Below are experts of layer 4 (counted from 0) of a mixture-of-experts language model. Rows are named router (the router's row for the expert), up (a neuron's input weights, with its number), down (a neuron's output weights, with its number) and show model dimensions 384-447. Each number is 500 + 40 x the weight over its row's rms, rounded and kept within 0 to 999. Numbers have three digits each.
After each expert's rows: a language model's description of what the expert responds to. This comes from a sample of Wikipedia text that the model never trained on.

# expert 13
router:479444507450497504466491508523458486530521533517484537528456503470466516458509515492484478441486553504432482454446439445514571568536525463575530468560462461478533600502577452510479552499477517
up0:472481467535558563500495577562454539510410521530537452492479468493464486487518485484433486480450539492528467537453489484543545532542510515507551539484464512440486527505475459571543544533514460
down0:506484418521491511505487459447487557460522502439492483558484540518508423513468535546470539520497464448463425570490468511460421532493509534499520501491548558516462507475484543464490584540489434
up1:479486491524514458505544496521524477514479423543474441573566505471457549561496443540508543480501485474524490502520488478424523515455459553565485516522476604521459433439486596464504449479471587
down1:411435505474471470439522594603519510390514519517441464516430496467437507509520472483530518487548532542514444490445502518478502509506499507494533470562487530486460481497510527501508451494451479
up2:515535523506498534561494442460473449449487498512463477474490447464475504538511517547466504499553480507450603524454513549443548547477537480520501598537530433425523487540452531430483533461592424
down2:526472472418455562486470488454464503595409497479568493538484537502467453518502521466571524465590515479477528498474495541490437453471524498505536468524492542540517495445538543499538478529527471
up3:492498438438567570513525503511499481507552493474518429478400474487453465448491503583480561541518436425510492559449534476455515512499496492542486508512521464446518518522462505476514534505497516
down3:442510470463527469481508413461523488503459486536498455469473470535485528453472507568451484540530477439434538537447491506517493598478537531474626582517564488563491532507517538510453498464517518
up4:522460496399569461593581523584460491509513526456475448512415486497432531510578509514501514506536487452480532508457439517538511467487531419491474561525512462436620521472477525438474547437514558
down4:544488515526442527460515514514538515574482554491477493470440520577444502500562494486499543494447455532409476529492418538465489453530478508470451470443429542553453500512488478522552503560450477
up5:479501514485513516463453533495501511528513469514509527525485502588469525513507554511456535385491533509458508530493468553532493496484447534543442463514528472532454491498507461453455478532510553
down5:570543578436510462497519526496492561468520483474467498463549494524488523448498492521511497505563542442503495441441509498460561460512536507584466501468429443544439519470567556516534475479483509
up6:499521507513485528528501529472483468491517538496501465564520492440560535468470498523495508543472467432494574581480472557461528498495502545517554501509477441474532424548434540586487495424589548
down6:502434506550495445538532434521503544524456530495524519448490525492519547513404436479434503579506519489459529497496435483470436531553526514550499523455508459493451477435473478535509482477485441
Description: Words about schools, universities, people and life stages in biographies and census paragraphs, such as University, School, years, children, graduated.

# expert 17
router:552550504442544431479546548529455527507456506541569519504500459459436452492510536475459442497520626544486455485533532477489498449495528492554533470600478499516503548527473440512525513513485478
up0:557566436429538511440378586475515578522444472478495459468543459463532494448500497476462458493558489480463590470513441566459557482465538437513561507535535491565434548444528476539511460428519529
down0:521519516476445424488613443534501474506589495549461630510499520525489562448501537506453433461458467548512545506470531502495544501453509469520494493485482507500504498542499507470495429589501445
up1:439489496438462463472541480485435554491506500485523472559494560445503476509521459563502467468562509446517461458531397473495499504577485492494487551528505487526479540492546558427558495447511585
down1:500422472556425501537492548520522495530559462560446520442479468512529510543530498529448475487507474501465520539522470489571536530529533540567444518519488495505516516431570500481507478487488485
up2:452483421514461586548513524486517480505469491432524495535529483496458488493522508516487594493523533509498449578521498475550541499507470505502494445538474486512483461530516540537483591538488429
down2:461503464518539486507507496522447528538474534476489537506506446466585536468565504553520503447545541502528567490450509516483444420591607494474472475500536411504496470464434531439493508560535503
up3:523477478475558429462578549561422557497489491456507494527537574599494504548504464497490406507527539492548467494497491470510477495539485507528463518509452482502493490443489508528533497474510490
down3:393484492461450483441526497454491552471596503459459470577442481440580505533528424499513505504503518486493466489485440524472483504566550463482477491485495483501551538479502434530510438476488478
up4:546543495546569504461484537517488505482453496515496472538472528546477551473495432500558499459481500476446560520476455441533532491422590503514490455509528454467399526482449479497423478529419487
down4:537502458524488481417509491493462466444448445490532489474543568564485579475466526459520462480457496560541486486547510555523527472503519481470461544557421491494536501586529514435535510531568534
up5:466498549550522495594479522548559518506403539506486484539535498469552508533529455553437518444468524484526507503536484506543485529489409462457513463544424507493392534537517502511543520506545510
down5:525510470522471437547559408475442538523437516485441457521518565449529464533483538509537576496574440574538482501496464533515509525518565447416465469585517513436540506564532527459494522587563505
up6:503514530575429557463430516484550555474505510496511464509497554549458517521440558464512456429515490425534453540517419453506458645525412440554483531527471472437418464479461496447532547470410494
down6:560457472467542502504595574519514552446500523431503523493522460529391478475554490495474502516467544530509442443503516552494527546548481511511492508458597500500518449548492567544452513524470582
Description: He, his, and, was in biographical narrative, coordinate symbols like ′ and ″W, and odd mid-word pieces such as h in hid, b in Mountbatten.

# expert 25
router:585526436468506527571501587525520434510465469524513467469434446506447473544471539462469473516514595486541532516538529467513525550503522485514496488622529516527505567499551464490476579494444584
up0:481485537473484514512525538550534437454475510539482523528495513502506492450498445510507417427473533564504527526510493449501474537509535503491484520529519454493438434494445492530476545502514514
down0:538500480442490540462491523479491546457514609463473509530543527422528454450462462512566451543446539490472501495478525535486435464473515456456428564494513474424557492531586464536519446504479491
up1:565434467482567532475462473505459446511571523480493494464510513501520483488524430463531523447430508505487525529502524425549425536533469498461512460537564460534565568440540541483470518477440545
down1:521438519551481522448508471557550447478525404508531502550502483530482519525460458471488553484484476472509443543502528485512560410451487536539426509493532491519498570485536567452464449525493448
up2:473542472483516497572487452424457487523564467491533508555480490554481536522477504569464512492508448476467524474526500543487602471501502509534412536507404492492514509414527474487508490557542377
down2:434533452495543459523483530450518466523466553495473510530532484508489561538438486538417542518558533461428502486508510573481462486548473522613493563453474533513486537532438512458417405539547463
up3:521491488516483466525527521505394479431396502480534496456522525501481545497489589480452475480490474488541497538547434514456482428482465490555482594508440485459472504498502523557450520441512465
down3:534505460493506595536568438558476473482517495475481534503511484591470488517463569534444559535443502428465528557463511530496497512516456497504528537456420435478570602495540527543493520547472525
up4:477466484464500484465471427564595460446517506493506444516521517434455534523501579433485473420454499402490537482477495440499459459499509457515545543452535401487435454457456467509521474511412489
down4:516519554444528431481532470484494477498526530460534536511553459510457544616458524457518506448500534388514504402516431515532488446495492526462518479501552449581455577512532448491504405496482514
up5:555510402464466569537491488480481502422593475526531504446512514513472517519584522447536494503559386504520518522519491494531628534546462484543474534483493553533520529505521525545469479477464552
down5:433453433530497548429557471518545549525497496493458453491562500510446532496533456497553475500595440439524564522565500471582536532426563525398559518480461496499469474493470466498433584535548470
up6:481490475527470476602524561527496538495533477529439476567501460460489505512458530563581519495502461435536546569501428541532473518566487530485472514571554473476602469450440495484504489480541570
down6:486489568483532418557438550500479458493455460524520454544529565495520519585544545466489463462462570483524468453464494544528593456513469407450515391553496495554529457491480514486448445496508536
Description: Pieces of Spanish, Italian and French words and names such as erv, la, ia, plus "See" in "See also" headings and the words early and late.

# expert 0
router:538458513437510514511483547463441492496498513595521515525527516498465520448511455429470445495533475432478514483429528502453488548503489530522449515523420466447523521475545517513513561570466483
up0:550463532527481520549415468461528458465457467581504568595501464456518526567490497455479480472462507524512467483484540571417441469478488522432468537502487471513542531445461524538506480481516534
down0:465428532482523515516542490515444559594487547430445482434498445521459527526515480580466596469527499443537481521512517558418433497489497553470537558435462540513495555495492512495457470497547521
up1:561503414466533491496539484490534508509462519453459473536516384522507549485527506492557467524467499506476532492514495529488527429488565523513483469518505479528546499538476497549480479492498490
down1:459537390489517540518480467484491504491553485532461433474528514533527501501456529485485545524440429496446485558543548470505564549516438552384536491497438493511466431494443488507513507523532512
up2:500517503479505507464498497440511437519556484498413551498448523561483509487547491471514443509520524527487583508545500540477519492520547477536528492495438465458508489471566464458468556505499498
down2:443504571492483455503476482488504493513509471557502573485524489516537477526467549499529523524457461526573499538430493402443501466477547460533523499507470530498587450543565426557517546532479540
up3:479404547511508513546542521491556500492530501533536526463496536474371509491526486396562508521534513553482433534477510457512518505497455488493484481533469519478442531517485405612511524484412574
down3:475478468498503416431507489483463454530486435492522507455481509509486463550441475422485457532552535450534472493433509505552479540483500451552497466476537431510478508608589475458457470479452533
up4:445529530516560516585541460516542483539444474567495518529386491549463507503479483488528444537531530517500422512509511543475489512575460518533542527501477481537530539496440512498559488486521559
down4:400432540449491546535530536469508431426573491498542527540600432495534462480455505536535473520487507480584513530493469493506443472498468540484508470508437533494452611499503533516474515566562517
up5:456541488601533453470503554476524525515447448469475503449550511432435522468460475453412431500461455478520503485489531459488511513553458496552478537566479495553494458476480509453519527454460547
down5:509475509547504476552460494564558492453542488509447439505448554565509482522523467512483500453444478516532483540505467490496530542450453442506517456472564472493505538578531448502446451535512474
up6:544537477546573526474508520492444557500489519475489419529453494543439559467493529554454471532478493460437552411497542480510542564501544572501522506513524559507406530470468535534521497550522499
down6:537448471589569477498450499516515562591536467513573510491496554475529486516526454531557458507448562521385510554508458539440460523505480500493544447533544451515546506542541583523501535526539509
Description: Words and suffixes for activities, sports and work, such as working, football, training, goalkeeping, swimming, along, together.

# expert 24
router:474525484487515460523511512474509462506504490566496449506453504485436500440476514485516494403536486490525439522433535400464481528558505480533484445545475440468504485497546421523472531591515490
up0:551430455419523559509549546502468535522479512517501467471486531565487495588456470507456517457441495487518504489458506485544546506577491451533440566534476449501530425431526491499545405521482523
down0:539483483554518517507497452544444541547504541532439572535510490527521508522549463473560466510449461443469493501458441481566526482428495501501493485496458427462491494547523493469425479512429506
up1:535543512470519568542572511473465461530491480581430563471503507478511489595489503540432511459483495466530430482464454455550486553523503445497413446507502413501510473542465500573522508553489536
down1:470458508597539507516574562505538513470498563412543433444481536622460520467542504497527546511454466520530506559499523500503549520533454549515491443475464563488541484488462496424489450486515529
up2:464522502436536512569479536487550523544514475563497470501490478573481459522479554474483602440481476438476447539440471495565435517596462514514462501515457504543521470510483465464482433526510499
down2:540428480577547482514485481529576528539480511496508403577521504434517504539546477530494492452561456527519523474398517556519472535476515621542526450438527513476524485471536523446473420552533472
up3:551549518511514441529486568449461494553561408536556464496554464475498608524515486487515497520535525495481480446477496461488483546558450542511498434527456531502496482534504473451414531487579513
down3:567505519556470456501529531506475460521507491527534537476521452505436490500556511480567505539558550542440405478505530493494462528513481503495540500543536483439524465490499553476444548509548508
up4:455467519480555466428474477539513506509467493494543472501521535541548516548502514433476480545499522560460441521514494441406484498573440500483432484476512411485489448493550525495447483487487492
down4:498548502499540570485468544573490468588513496536508565443441451537475518513551530472572435539522509463487539493483535456560552518491432529587565499508590477510384529538491532510512472469455518
up5:544488512573487478518469476491558481529476505477537517462524434496497553488539512483471530443497491520469521414546499497543514475497526510483473487492498524525616493473457573525500464520569539
down5:533488491530567468551506525445602506531502565475518483484470518485427445455461455526557446504466556548533558505477525501477578540411484495551530505614503564464546512540568540496434543514502544
up6:467527470474514551497487503566497452503511504499501409492457497540430476507495517488483513483461534546519512459538501503489476495547480516413484516531413471526496519538458562465552398529466486
down6:492486538504484398509448483533424437524437477511485482448517460518572543472491468514530523564539552498460552498483481577468541503510460492488522562560493503467528531527480544531461494482479555
Description: Entertainment nouns in career sections and award tables, such as film, Award, album, episodes, released.

# expert 31
router:471533475485550530467498538461508488456512532511518484500473473478499455438499548450513456431515473520548500484362493438454496532521511430544452480546483427487464526512533547602488520532498501
up0:524470399488497552452525570541543490413503494477497448549468526502489479516423612494470578577448513467503459478448476501462488501466474565543462585524494477427502442487467491556519533493490472
down0:515529511515404494463543512486495538478500470497448508524484545569488506529553544460510529495542491502450546448491509432479576477498460477523432494500493427545489501536531563481428514501487527
up1:533440526553474535472498522491469510465531487496479497501528493450458557509467530480443487469521523517445482497485528464498536441480503539571516467500421521510494514432509438532487451489474431
down1:484574513456514511479555474578527513470460458580511536478481501505474478506530460429528456557503474568456464480445443495597511530480500502383539471524477435521455426510456541508435502497452485
up2:515513551596497482506505510556535451522494463501514491483479382475475518543528496532477471568507484575456416545460507535447470464501513490493490496556532529530454509534454509543546460466527492
down2:509477451513445470528533490499444499444465523474495563476491485526502553520480539464459497519488527500523498587475501384526552654404489465445430514444493522493519507478464562480470486538517489
up3:553487556449500478500516508540532433450463410494551496515472497513508509529405547469515469458467489518523472556483529479561464528565473468498477490519497469608523476495453469458532412473481474
down3:410533517452415537438475522504499532554526529494500474495501478461512530534499420561565538553508577462441516556455488490541558557494525473465524469534554498411557476585459523492458518499469545
up4:508477469439568492523519561477492456502549469462520540565518497522551543527512496507519504508471521421485503472477474550470452500577524548482379440506453532502537536498542570524464471533510553
down4:475457457524446463506535411500536471436463500538455468539519485491459514505461491491524415539522519508531418382481526493500469436496559493441511484455519512519519449549502481424480464412530448
up5:525515521481499485497496569459515445438526575432469613542500484407472480490552513508529484492489511541529535547519499513447436456514515476528522502508479462554536479505475524511491509486550499
down5:577505525473520486535486500498439483460547495457428483535510475469539412491458552467522466472435539432465516513503473486530520484475493505482470533490469487514514530544521492485450546550489476
up6:466429448428511440550526458536444507466523523535553471491548461565527516506479479480452482565576574515499531444496436572475505480463466512493443577548536548510490517440576500557500483485524476
down6:499494503473565442467541455546466554533476464524441455458495525530485565504540414487546498528412515552528507535472576481503564547483456500482549434503591570471535501508504484433603499481514503
Description: Capitalized labels and symbols in sports and astronomy tables, such as Team, Racing, Motorsports, TV, JPL, plus signs and middle dots.

# expert 26
router:507537484426538511509447516489508468530477459592519434458470487469479435486450515468504534525458493458515570472485438522476455501501422518448482544583449454461497509490487555525492543558485536
up0:520540553531509475520437491395475463426596514519435526489538503438519470495502573532453424481453513495438540512526488515510486515475511447562499529530416442559446515395528550520481481452498545
down0:505486542432502510458591527561437430527431450538519447482456479509486446562540519516506553505480529435483585438499520525502574540509510492459570527522513424478521419470455483507546539491487469
up1:475488503460458488535491576482536441515500506546496531466504457526493557450474496496457551458526467501541498474475473460465527457486563534477463540537435483539452459491503599540512535574499519
down1:531522564440497519495458437535514512527446494461494572496507493447422570479502523522478534546578517483481540527500551470474485495449468471456465476504514538513535529488543514494478535475476525
up2:504440552448481466418556480492502498532536483545533534547449450425479474498457621448470465543520484493464511578541463512470490521539539493488543466499465507533532508467484448479509480483506486
down2:508518497590493512535511509624588480578555517471521426497473565453559529538454541415550423496529528461505488507543470539523470462490484458455518504502480475539456501573469461454526496426511465
up3:530564444554568444460596574466582430508464478516533528547417518459516454510520551513556487486492510439503471525477417546488527536458520515504452538536449504506461519485524532531452592511510536
down3:504523530599451543494551498490507491511473507500531472540501534465511593477484505497537515506527474532458479505519498492470472507479548507590538495477575454548525526523543573529461432511551430
up4:477459522518547463537497456489502524525443581535453494537491565434509546558559437543601462499516559528503538546451469492496517468493475495524496459511476547495582442391538468468448500429464534
down4:522508511553508531510448466501495472552457534474449484522456592461486478445536425523558525485572487477449541518507495520549505550437472529492566475476452497505459482505398486445478501527494547
up5:445542478446418536486511525470535487500578516522529541573407476541507545499526441483505607512548479514531461526505476525489443478566490518511384499521528467470528526519474522475502509529559551
down5:533542534573499487520606448492496510482484498491507481500472513508504508415483538534533464503446468519462549556515433412487568504538535517496473498439551587537460525455491530485498553543528470
up6:547517487474505487473554478561504469479501516466473486482481490511490553513439434465480465437430505521499488505549537589510462467462567510581582479533495478437572558449482525506508489494502514
down6:501449480509511506437497481522466543587481498454573543533515471473532494558479525531515462466495479541477503518480444595524534512466553490491537495450520460546494480544464489504503516512477486
Description: Inner and closing pieces of longer words, mostly suffixes like er, ic, ist, ion, as in flanger, ascetic, naphthalene, plus music and material nouns.

# expert 23
router:564487444520517509533534585494441487511505482473531443496497447495507517499470519489548491514488509522527512530572517490483572560536460468505483469592502500462475468560510478544553539583499548
up0:529469484466466535409535465435512499481502496547537470490481552569535532512432538501499597519514468446481542389517444533512462476569538593563497537491453552480572472567545509492544538522523441
down0:476499546511523434454427529539455447542447475548440473553492444487558515496469439497495493562466525449526425470524531512494527486475482461502521469479494493560551420495524531496513513503455404
up1:441539507517497490534526527563487495540539454523499556507479501505504560479503481546435479479521537558515475504501475550536464542527488433431545347552536554453522489507432541490462519464473565
down1:557523551506466482452464524453511440474461452473548521539537429515488446480516438490472538505494518499442532440491458522446508554435475496457513513499482573445546465506470502422431481513483517
up2:507434516395429489473546491574509494496556509484529451524531520439479529556508484569511597482485504513478405471468480433545475534559501459576543562486432524379484477490526477533492540514541524
down2:630570533530520517491548490487499445573492383533484474436500478482499482503531466589506543480486519508500482509562424462519500507468538481545466513473537428487482511482509495528537482538527565
up3:469518543460482521490504541476484583495452518483555478574503527396496424540521601497528548478508524512507492460448548551498516493516478570513532510508484540521507454476538507511463539445508460
down3:462491546537509594624504566512437513482514524492445476559516517445529473505529501516480526498468535476495475436534593505508518553468553548553494469467441536548535390485525495452487502504560445
up4:518554437431537572469499515467557543580510507579493625494526482524507513480523524452467455567553515481528528522474441479477582482494561505446488474494483519443516486515514540483434449484544449
down4:488524496522577476509499456532546527533485523543520597484480531467495471472576496509490559523461447453522557488463518513436494437531487508477558467528442552456542533535519539488515468478498443
up5:501494504468513497505420464534453505561443456490524485530482512488475490540553552541476513508432484518441533482480488520490520490543497526525426573485440447504436493457513556425590544523449501
down5:463546506505523529469495585434493538519490552493468520466556572553531547542556455575403376470443575495490479515503566502469529516501498489500511538562412537482556453486521556521519473501517451
up6:491490464479557573538438445490545539478473514566467461547519453397469551502485482494454571578478504583487471505549504514525493448451469520415503497535445478468439473491497476474519585478567505
down6:488520529464522490483578530449501407445440430512391482577526528538473570526555538471478546544541512525535466448573477460448537447479474518504420469495523539537450495442444462471477506538432478
Description: Opening pieces of proper names, surnames and places, after first names or separators, such as Le, San, Bel in Belshaw, Coll in Collcutt.

# expert 28
router:485503410493467512525440516507507472500540555573529493528469510447376482460484477504542492480602617493453535519433466461507536483508525486545455467603506486471497473483465453517418516516507505
up0:527547450516434430515518539468489471481450575499477556476518571464541494509474462492461487527429460568495478492499461541499593489500546536446534537478555485470476518453535521535446557464481463
down0:464580487489489451480516541481472480464517452502521536491512465542510528571417518507479498511483512514530486538477489506478512471512516453470485462543535474520543468540480579511458523522516530
up1:494475470440465461534496492496434513515552497602558533502592452550514482477471498515528487527448602518568516446451466481444483529478492527471442495506494459483518522486544571529499469470484502
down1:475567506512428525468518496508478447443536464499477480495488531426468535513492391500519444562424541503459573424439502475517593510444521599525474520504524519491481510495481510518525458444466471
up2:510485453511525485543558475486567466455439452573463533486469482526459534546466519532509542494462471499547523515533444445562441516522485505519555476513468505487459485485450482491525476542454450
down2:491493567473421470475591456527500479509422469506450431543573516552547483518501527465525457472484552489452546462392542531506517517472452478581510535530483485460515522494450404438470470552533463
up3:504552482446592507418474570529454479495489487538553488462460443542510501440466570519493437515542490507457484481543447533457482498584442519479495516509473534536485479471513525564509498471534521
down3:480477566594468477490525521553535481486531520454451482488497487454540512523498486579487494504463473490514540548446479459444444520450520448445494504466452514511527524496515522541522528525575539
up4:503527430493491452518475553528516516527497468471506447493469485468555511523470542527455427440501520478454499473489456565468471547546449525579466560502467458509496549538541493472513512495450487
down4:458485570520465498498485499489512568482486520518476406453394441478494459527527587473448429467572493544408524514506498492491443561519491569550539578494578517552485445505492501565469463549553498
up5:505566479567581437442481526435470465513533414522539440501551468489480508448471525438411448487520564520504470456526566434557522490480438500514471434493450532418518556458460449458503506484441489
down5:426517467409506580467518521539595476600535471470528423497483611512524483387471535485462525470509463495462479483462485530546479512548519493538496524564463477458592483543563511496514445512471508
up6:520512493479442564472442513491513463479498520519515564442459510505482422474485540502383486508482555481499520522502497510551556500496547446478452514538529479481562555506468524507474486467445521
down6:452517523502512477526554588494477514536413477556501463562509518477606456494447553518545497475491466476518493497468508465522372523445524548500465423540617498483445461543518501451583554482595479
Description: Colons in race and track times, the "20" and "19" beginning years, and separators in year spans and career tables.

# expert 21
router:543529500477531485531515589510474456529545510569502421504546403484479475468441516509476496476498471457509454479511503481484506534530419472504434471585495496424487516537549494533506530566542501
up0:465558440431508508536556505560439515525463461496524561561464459494453502503473535458497462495494508622446510490493510526506479498522579488469471515555523504590525499502442456546508464471480541
down0:510429517517502504505541516520466535545532486486441471517545465508459508521498531598441474442479473491514518468483494451548543528511494456470496497541469520493559462497456526506423543492545547
up1:494485487416445569524525511503519483562538409534499499459494550514564517519556497534481406456528452460486499565502488538456509543538499515475472459453485485461506479506503603493458397488525538
down1:461527513566498474507483516569612520508552443539528539409530501494516434525464527559493444515445534499394414493521567490497524470503520471459480460468417500488562465527463471482486508524439464
up2:502564442588528491551439495448499549474451471553586466511514491533507539556477505470528510551548510480445520477488417503410489499504454529412463460530490537516500564520488487550503450536496467
down2:479589428535549559524455473482532482486479512511499449502573479519503557516529538508457436446460433491522544607428490472496469462382465544427460543493467491532482473454482461468485443491542439
up3:517528490546535498493471502455513537444496498491531503495521457540482494527447417482452537517501526520521429447547477505517459459455470564526515576546438483397494589483494457486418556565535488
down3:450504503466606540555506502436472526455460466533428442506545517518468498443445544508484511439558490428541505508522475438506495481464537516532476491432467556498542522473523432564450571439462500
up4:526457486512487476390570499491517457534459493489436553532501485438493494538542526492402415569538501411482473446501518450506577482462540459493469480514486493500484583524511441476499524500541532
down4:497534514482550494547472456510461471568536553545449453454528497551521434550568561474487532499551520454509459508448465507449533525545544503510513492574492392473527505477462421477504512471445581
up5:475455528457450481506494506466540501505514527481490517467494476463496520525554572473522504458490520516524547493510512480537464504534475512432490502524476518462468483538502495432485394512532471
down5:457505518610496523551514509559503535552540503447483573441502489410465532494504462469527500557543503475489500479479480494541569500491411526406524495506522467517516496485482528568460481552525565
up6:538479415496478507497505511491432427553478528575418523467515493488545536442500440527440462557556459470546521463519526528421508478572449455496488572535420457458482564472527482513511467510535485
down6:459404439494549536576478508591541528494497417495509480514484443523481480517488510509565474544459507467496522552507603589455500482480481484493512559517489496543555512442513488436497486495433456
Description: Words in song or album titles and pieces of East Asian given names, such as You, Love, Kim, Hyung, Young.

# expert 20
router:499526501420451478528439521455499489566498457544588517575525497445475518455484551547454461512535511488515539470472505483482486517545483484467484499532448519485590553519496542593519534534560519
up0:467572514566458541478441472573533558526566551560503445507551464498520510565477452487524552514534527511474448459495464524514487490471463551528462486529532484437503527508479508512446446433556484
down0:537476519520439571468500534533450492483518537419551363481491517483491565518485495452506542551554562483436503474523490563509512494478469525533545450472508527406488513533473522501539458535536545
up1:509473489475445489487462471471536507531525439525509535505576565562501568514571554517439508414538519462462510467506462482503527577549458536441526480519485443528478461491540521563448510463549407
down1:465456462495516459461479509498509529510457451447468509520485597517534490417508473496519526547563523449487568500445409490524427541481481494412503472576492498490526505402573557470517487509549411
up2:515516461495519556497541525508437525547405503528435525448522510585513419525495582507437503460441494527424433552414461487435499516481512524518489521531466497520462479519580517547510520567510477
down2:457497449497429473494486551532500465464522451460619463479528441520512500522479467511489551450506522472479471526434516525507536473432524492491443497518477464461534489536542571480500507539514462
up3:530509464491475535481488530541514497465519476494522490463456493541427487463474524438521494471557492473505515500522516473583470460567498495449532536527416529588514476437611478492532453591499448
down3:463521485482571467526466446529552469530463446516449584531475574466424474535476582482542487507452492415569501440522508438459480503540535511533437500552503493518478506524433449478458478475518520
up4:495443593546500518532523570520457434494542479503531509453482518524491494505497519520506428442504475494569549595513449490497509472439456492495504489501415497475489505460475532514433488503487479
down4:440485524388527472494530548549553534369411522492541574510499506542465516517473483499486551503522482471593496475500464491455559528464507469447491520538532571542520544514531499442516563497524425
up5:437445514483491515516470489502427537486466484494508497554402468501518523468433407458431431522547504523518534554487509463520467473460570414509521511528466492506502525470536509457453542558472474
down5:468482484534518518476489488462563529584467498450482387453555496476456531498548415509568492550524509507492488482476528517460507538573481543489449462549484374507497420482483478547478451572489476
up6:430507540561463444514537477521534544498482470464527530454500545489444556474574481523508524455486521567528537471511502534485484506486475492470560445499454445472424500514476467514524486492538519
down6:441494557469500527526552512550537520480499502496523468505567576519577536544479463504537504513489507530530460496514547481534484526426479536482520431512400565452474518499484434514543480433499479
Description: Plain verbs and nouns of activity or commerce after to, the, a, such as run, built, business, transport, go, service.

# expert 22
router:555502526488540538543444549575504459469532457501562439535484496441481493510432512492484474505459531457513460518503473492559563568538457478466472504550478454454492501512560553556533482509456516
up0:544538537523500417460540475545541472489515517503495476492531523551443460552507439486495569555508554479559475543518515514520551514532478492481538492532527519520508486427588530483489475494485525
down0:407486486514528516533409471492499532570550481472483521458508511527472445528479427536491534517459502482538459492516449438540496531510515474441570519519414525457515442519535493494505493519513490
up1:505423450535461501506533530571398493504497531485507546530466520488535508469436488459564502531536535494490548549511455497519500525528521489476527502524576484496595473521540473504456498500478556
down1:515522556473527520508499526564483442489536574502513587487496514484445529521560498523481528483414574407580470483460455530466490513544518524463515532548523516529500544526521495456520493520487545
up2:526477514479492501469527444473501500512522514507552558474486457439538471531530470515519512508515485497491565521495428445484491514456465527540487565529480553508449529477560396575519527510501599
down2:445504462454519392435551483531511451428514456546529443533506540492481516533534500486514522541454555460478492446498491510457490560504518503436503566524488506522471506471478501511450517532511472
up3:480508352436533483485522382474483495502439467506544494478596498466489598459494483522449450409488487527436555483493599538487482472514496456486493557556441466547549553471557585477524435473519533
down3:489487537506462425505515527559473547549513463485469423538574559483434418477517454587607467548568500494499503516483534519516541471480444521517500440464514417501496572528467501476505508436508601
up4:445487513488527558536489488462466478446448540451523486493454527432455495475476455525521497425499523494482476505495534564519470413468454562517497552532509517464480524410542467492530482498472542
down4:499505474444554486493522481502527482532492485389455484451492464517493509461471514450416519553468443538521537523510537486447533531546457523419474415454511533563521503580413521485463506463514516
up5:524501515507497528441465471504478471488544477476566518520465547520506516496545569475451448460512544584502500501537548525413500487432481504428477454499497523469574523495545477475435451478475442
down5:453491556529497527485541553573546499528432472482529565466474500488568489525522429528582479504560489472400495489497470410495478467534464555532525461573480500488506478511468490513547464441556522
up6:526551548485461493451528429490439529508540525484519551566547494452485502456487488438517520498554478556439512555526543493472479487555532481544435450488432457410559476501522523466505512504526562
down6:470533546425561436490530470493536543537528546522504524596523520451528493558480439481500497532517480451526555476530480518531485511522432504425488474514497590469480506499553575502505472438434540
Description: Ending pieces of foreign or unusual surnames and place names, such as ley, ow, ić, ara, ett, in name lists and articles.